Experts of a small language model: 9 layers, a sigmoid router.
Below are experts of layer 4 (counted from 0) of a mixture-of-experts language model. Rows are named up (a neuron's input weights, with its number), down (a neuron's output weights, with its number) and show model dimensions 0-191. Each number is 128 + 24 x the weight over its row's rms, rounded and kept within 0 to 255. Numbers have three digits each.
Before each expert's rows: "comes before" lists some tokens at least twice as common just after its tokens as in all text. This comes from a sample of Wikipedia text that the model never trained on. Tokens count by the router's weight.

# expert 1
comes before: " the", "c", "st", " 19", " a", "f"
up9:112127142054169165153111148137143108129137167136094096137163141125140115127194107143127083130141150164133127138138179133107121126119148108111111134138071118119199108136111161094095165140113122110122118138129125127110129169103135138133145071113082152090170110153109138104129166176137120117122130131140140134133119112119117168106159153131138124121140108103083109124119114106132148108116118161125151121173134144132117134116127138150129062141095128153168125119112115098129139076158147153126144141129121112104122157149127126102142126142120168114060133129156153125141162136187156151
down9:143104123109106135130107159109096140166112130124134151086162106092065119161167127139123109131077098131111134161129100108126147170147183104128122130132164123170110112122122097098118127146122124167137154127127107125129116130161125129119126161112136121178127162139167128102093135113128115135127126138152125181154140140101126170113101136178126134148125067144136074144155118147141118153124118130126141134147122185105110116125151106112140116073151173122106108167150127162100146189084133162118132156152124148126102129123096083108159091074109114119100135126110138152120134124092119155
up10:128112088137113104117137128112155085154110057135116137118112151137105128146095064134128123130108121138138150134122149128132078118103143122124166127137135112104135113111116117152145139140144177125084103167119133096096140143103139146117147151085127186073121118098128105121092129121062115095127130112107146110079073077134124101166121127131138123159166130140092160154088172094130115162133080145113123121130126133148110114156091134128112170148172109177133119151149126141142096148111125129122164140177116114119133112117143110115155142116129133116142143159134109090092102118114097098
down10:094099118090148151112126109117097119121101118130110124151040110132158111122167159114144109124096153179101156131108121156110161116138128157067133085101118104124154123128123107145144132150095096118130141113100156130066142117127128091130126104141131080127111113155164114060122115126116129155147141160137147123158120147111145172062147086160128149165094153084148146103150098119108134101107119119113121103113135110147125101114105122144123116126095138142130104145119174139087113081160130134146095130134145128087115125179133130119126118131129133120108126146113128118109088145184134143
up11:120088171108098091107062099131098129099122147137119153138107147123108128089120077107129180132135091135123132152127170130107119097139168120138120145102119140086183143050130144108104146094127119143125171117174134129153148115122175151099119154160146117117104132113129112123136113079128109167154121120158101156097099112130133093140112123093119085115113104117141124156136119115179133145132130167114108143115106091125094143170158141162204139115164136148156114179157145140127117162121134132149155118136119147140103133140139103152131121144141122132122112141122109129151111150119168115
down11:122129158104146101132127127104134158138131116106140112101096130171148132177147136158155130182132155118174115150155088118149144134097111144138109162143152138144072144132136140103121144128149144196118147092128130112156146153107123102143154145099132133146096157085109149123153086094106164143076138100127131103115139142125187143096140136140104099138107137140134095104094111136137174166125105142112108110128083123148145069156112116142120135148138153130121156080149128096109129106135142147166122119136136111107148112162147124104156124142105118138102131086091092175147175141142094174
up12:132108139098106157172164087133144127099170152138117111148118174141122134137161122131146153121125111138176160164119158139159089138130141111067117122111144125092180133157117161128159169133067117114135117121142102140123114116075124137121118131115117140105124125118091137143119114130124138116127097158124157110125126085143122108121153133149115097102160088101139136119123149155090115168099180144162141139094119105110108167133134133145102146067136107132134121129092135117132166112129146162119142054133177131171158146131125121130149117124150116140107186147089179150136147117156149124
down12:153174132112184125112152143109140078108118131075122133150153130084145128095142105120119100136113144094086111125104200158145116154144124132178116185120099148146124099105122084103100121140134091122130136136093126111143105155107121140140126158178127123147124144096120098134131145097109116103096122128099120139108124103129151164113116130112100111102138132167125101138135164103101182097119111157112154082132139124175119138137146158113119123125104108112139186120114108123079168114148105126111157149122148143100130125099120120128120130168164135162170105155149087140135098133140179142
up13:122140162131087112118160166101115138132112122088132137152145078126118107157155097129137130153145137104140115155102095148125080107106090123124157151120066093148094080112168178095122133149132145088136118140156090127106154101143116128139107106146122123151127128086124198155121090071126144176155096132129086126147122152129101108116138151175106122139136132115127111110119115106140117124127120115161164140110141128105087124158147159124112123136123122090105151068146131092140157110086099160108123125107157156112134148113123140134140108148149144143151185136095133144128158116125163093
down13:098142129118105118164095111104125178137111177153138130147105166135144130085176124179089091140123156177126147138120148143071098129121165098129117110135153156114143155157111134133164179113135158171117114104056187124120139110149134104112159130105144130121150150140136093130170152125115090139132137122138144154110122120115122114091115122139165109133118159105115061150132108142162113120088114155110091163135092106111090102108140137127130138121139131160130106148140111124090106111116181124120121149131106095119104101134114174136118141118150082120129108122099163109115126160120137133

# expert 10
comes before: " of", "ed", " in", " to", " and", "ing"
up9:124155076085133140131089112081114129161145137137130138117126128155088127092109142119120117175113111162113093140132098140098098071115089129125154138112125164140128157188145086108122083148111110138123161127134121124078143154119093137143141153125113155114142097109143112121122089160102116133140122092115127161102092099181125064168112133124168135138125116111102143128129115146180148127113136139104151153160137116079109128106121131131142130099140106142164149147133138111094123127123073131127129141113159115093143092108098133124124130185137067145121156116110127136088123123139174152
down9:113084129108112118150127124169145133115140078109099143130108132150144160092122163125092151115123138127154163117133148134133164107120149094101130140122122119130153128136104148088156141139133123155122143129149104151124143114141127129114170117123143150157123139136090119137101183109126149130082141138092131132153141146121161123095130110144100121091115087150192129152131126143091127092141154124116100154131102152192064146085151169127139123129148139154119164144087158166110128089115158162118086076153129081139149172071163122176110143112138125125161160113156132112126111149135118148
up10:096111141120133142112146128136124125149129155130129135141139130137158153133157118100145144154132116135144119125116153124076120101136147122114133141143145127157115137127092133112132149156117163136145130091121109159114123121124127095133115151157172127171128117137128130136078121060072086111131088149137093147156188118136108106118154124118154125123136116128140132142073097062141141120103116094125130136163096107109167126136131169119153137158117097159137137157164108173132127063151137206135176124076079140095078111144145130117126105142136147149122119082097091125135145153119156145
down10:176122146102087121105090124114119128146122111145124147116161171147151114129129095150099125133150081119144168099135115120121111110121128121135095120166125118103109145091128171081126118096128084157142113130142141110130130164136163142138081083142131125116114074135136110115105130099064097106135097132136129105155117101125142110095110139131116096115160138120160137086072144142117107101139114109177101133164134153113143113180105057151103120102181108127131150101142119111156101159135128130124113131158123160127125147158137155109133097152122110110127123195183097130114134109142136138
up11:125123151151141129137117122114114136176138163157136138152115120103121147116131149102116149107143158101111127145114138114125116142153133155089124106178101060144150167126125167170115114078120124181139143117111114133148117107089156146112108137123126154098130143119187103086159107092127134146156051123092162146141148150157137105133149154125104137138094154154140093129144124129145167102102153133129145114098131118150147115144204126130162120134123091109125137122148129153181096122156089089136127155175154146083106106136125133120137115153127119140110135110138123116108165190122143151
down11:095115119149158137122157152124133112129138104101124118098126121124119137135130118150130173104101145130112189136115098133137147134142126117156150111078163104143064087094127116103195164097103111136136067166146146163126154179137094110149159171129121111109126154106137118130111130081086124125096137128148103135124131117153102113150172127143152111119152122159108106112163122118108143162150132109139127087141139135146156133142097164086137136109132124181152147151141147131103170139133137117158115139110135159139163135168168158158128124104169158127159112077135129090124122105129102169
up12:138092166130129109137123147141099096114138150154112144135140075122138083172146124076123156161078082148151105125139149113146142145148098141077158088126126136097127162102147138072107113146120122128119160133166108124127115132121162109159155159152135156117131145131080119150128123128115119107136103138162137138103114067136170152151092108193158117085127131108096120110083125125137150124139154133115110153179088093123123100103128133145141133083146085129162140101135122167105088128149117160176106143173115126134123141145123136150131132129148087136122143161137114121126137155156152120
down12:110185112139142136130113116107161132141111106102105141147124156133128131132102078170144115137146118082113156133075117109134134116145130127125120155118079114088074113182136121168163110120129120127150147132134133117126158167102132105102086144155110061112116089157128135111150124061159129143091084114151124159119104144149105147142098106075153177155102119091133082137119085124089110124161139124156154109097133123151124121126108138101162136131107173141151129108117118129181107150094083137110108149100114129168143170122129131107139105139128140133119127103145134108133152136116132152
up13:134109088106102108128038113126106123141114126119139168177118114113122143148114088174130140110146081088110131118131143114138126096122122130149116054107116100118138133129147153111102116113156116121133094116171074141109101124139143143124100107108108093097129136130124118131127138146171139154136132113124122122099148140130133128123087163101143102113101148118133142127100094109151126152134162104161139113143113096140167124131126153129102133125087164168131138140098138078101147164113104174138144068157158107151106086105076138102155148133096147147133180127124128175122125158107140142
down13:171121157138120119119117134140103136130139104115146150098119138174114101157144117213130118113126121136181118137126117131114097156127145127113128149107145149134140170106159096109149180130174126155144161135091136140118132145108148110195163127131113068126140105126199098165107114120101166123124139139085177133156149118114123149100111121112153081114163125103100141152162150152134149122102107121149140133130142139129095123100128093147078079183136118132079146126120131130104135130102081153132094111124103166110163134133147132132125131122140112156129139133105134159139102139141169132

# expert 6
comes before: " ", " first", " f", " re", " new", " p"
up9:099133127143159126131124135120131158128158113182111143128118122084147091136112126127111118101130119114109156111120125180148131114133122114114142140149136136110095122137136130110117155155131083097150071118115095091075167152147151121160070156177112116123169096133093088162162127116173134103108104111154129180189148102129126147168108140143118117130127143090116103121132118102138142099131120152099117119119139145141092131121115131125180187104082137090140142111119095118148146173110107100167166161114136150109117159111132120132114093160143127073087113108119100131133132109156127131
down9:116136124139111122173123123185160111129111121101155119105146111151147149158145143146121154133153083181142101095176130131130110163124144158121120181129092162128123138145111146129130110143116189140124123127085139178147104122143148126126115128095152128143118145123094171143132140126106123150141167134140102086090154124114168092114196137151148154085080138131098149142097114147125150120140119141129137128121118088123180099130076144128150100114172107116091116143073144112149105109150175155128137102137132130113163158113108124151133119133133160142115127150144113115139090066107147122
up10:139146141104094174129146095125129178152158125118091144094143126157134146084104070128151133126156143135121116139122094110112136125189135122161118117119121102107148141121099147133155109092155161155072136120167138094159151107113156131122161118112109138119125114114118141159126077136166133151107145145120100087105110107101116107136163106118077153158135115094147121146101115126095099122171136120144093104110123120156139113170147069169073115136128114136149113121123103144165121132177076113102136109140113165124126103119133133141149120151116139134097111190177111144156127134125148114
down10:097149143137109158151119121157169123122142129131149111142147147142110094157151112117127100080129098132160115066127142142142118158100111144099131148153140109106161174137145094171092147160111115135117116156134124190115124152145081119146081127138140134159100186138130123120151105158135082111163108108125137124138121159105097148157161122085117144126133117113123137115124108117130167165113128155114109152108100137097165118148091115213157125170173135135111125093124101088140108137117144114080103143105124141096134131129088161144147114124101093153118169126144093134143156121140139132
up11:132123125126169116204114177124144167144091125164115133134151142107108119130116129100097167100131082109113087141131155123114142105106118146131135123109103081116127109117101094157103166107195156119140119128123100117146101124090138134100135109130093178139119121101106131090092155123185128109141118086109121154137121140104111108164108144116126132090107136091181124124110108100126108129102123137144139103123139153128132158154118127105122099156099091125138104092101119104126143107114124093144158135157096139123106062140137195127157127122123094173141086146124107145156108125142121154
down11:152147153131075155102191096126155110140094133120092163102152093126129132110117122149155135106087133178120151106113084095140117138107144094156169111085137136142105163090107097082139151115121111107135113140128170150131146122154121094129170114126097107107119164139117139123153143128088134153103149137145152070119113130126158148112161102163129119117140106123141133117178140158152166112108132112119106101145137113105123136152146117091069138099087143142162178112137123171146128100146125145091111123123109137095113146124104137142144143109141151130170154140141140168118158115158095087
up12:157152107149118162087120125114137142130125161176147092121132165136148102113156122105115171111113157136107087103147171120141121146123132103096138123116136116086131131152107135146128131184107129142141150142088154104096144157072085133157156149148085185155114145110120153137110128158133116122114114118158113139106144160103109096112106154102148113140162112169095149121108158114131109145129161110144158138117113158145099174145135143102121150087128153135125101110064099143132145077135119085146123130134130138118150170156134200143140159079141113091121134141106141101143123101145133107
down12:084091151144145099137113157085131149150159172117090100143105113107166139138132153114100145126111116128120127161099102118145129124128099153133146121116119103156139183150116108088139131088110140080158090153130129166127126162150122142183095141099091124104112113149129136118137146127127173092141134134140121145151122129143114145160184118125126134099142181147162108163138120182129118128128115113116144126129112102131087087121167136139138137159160114127122115132202129166154111158125130118077151129108186124164116114106096076110110109122180126122107135106162115144123111118169127122
up13:146138102098134121104133119125166082124119126150110104142104113129072123157080141132131051111096096140104129158112107147135098140160130086146147103145126091099163113131091134094101133167140121159125152098110114088161130115114139143123133110108152136126135154113087172145164097168059099108105121144113123099162145083089131107077153106095119139132100139134123158143097159146130099110115148120056120133150134137123137128153119142127111138127090103134072164133133121145142135122110074173151117105114101132114149120153127102120124137160139135129134127094155155125150129129101132139
down13:105157130137108123138121106154082163116125128139134141135111112159168146144159111099114146164159148152157115119117153105120175108091089153098097137127132093141118165113126175160152112143133125097159158149115118125080158093154140105118116167140116072151141095150112122121080138083210112154094129112168106162096110127140093146142101124102114112122094109147135095128122157116078151146141114116204128136128125116153133117149127138112140141139152156137145081131133093098143121155131124114111163162112147163119118108124117113149156121128142139152141146135139094139151115112156111081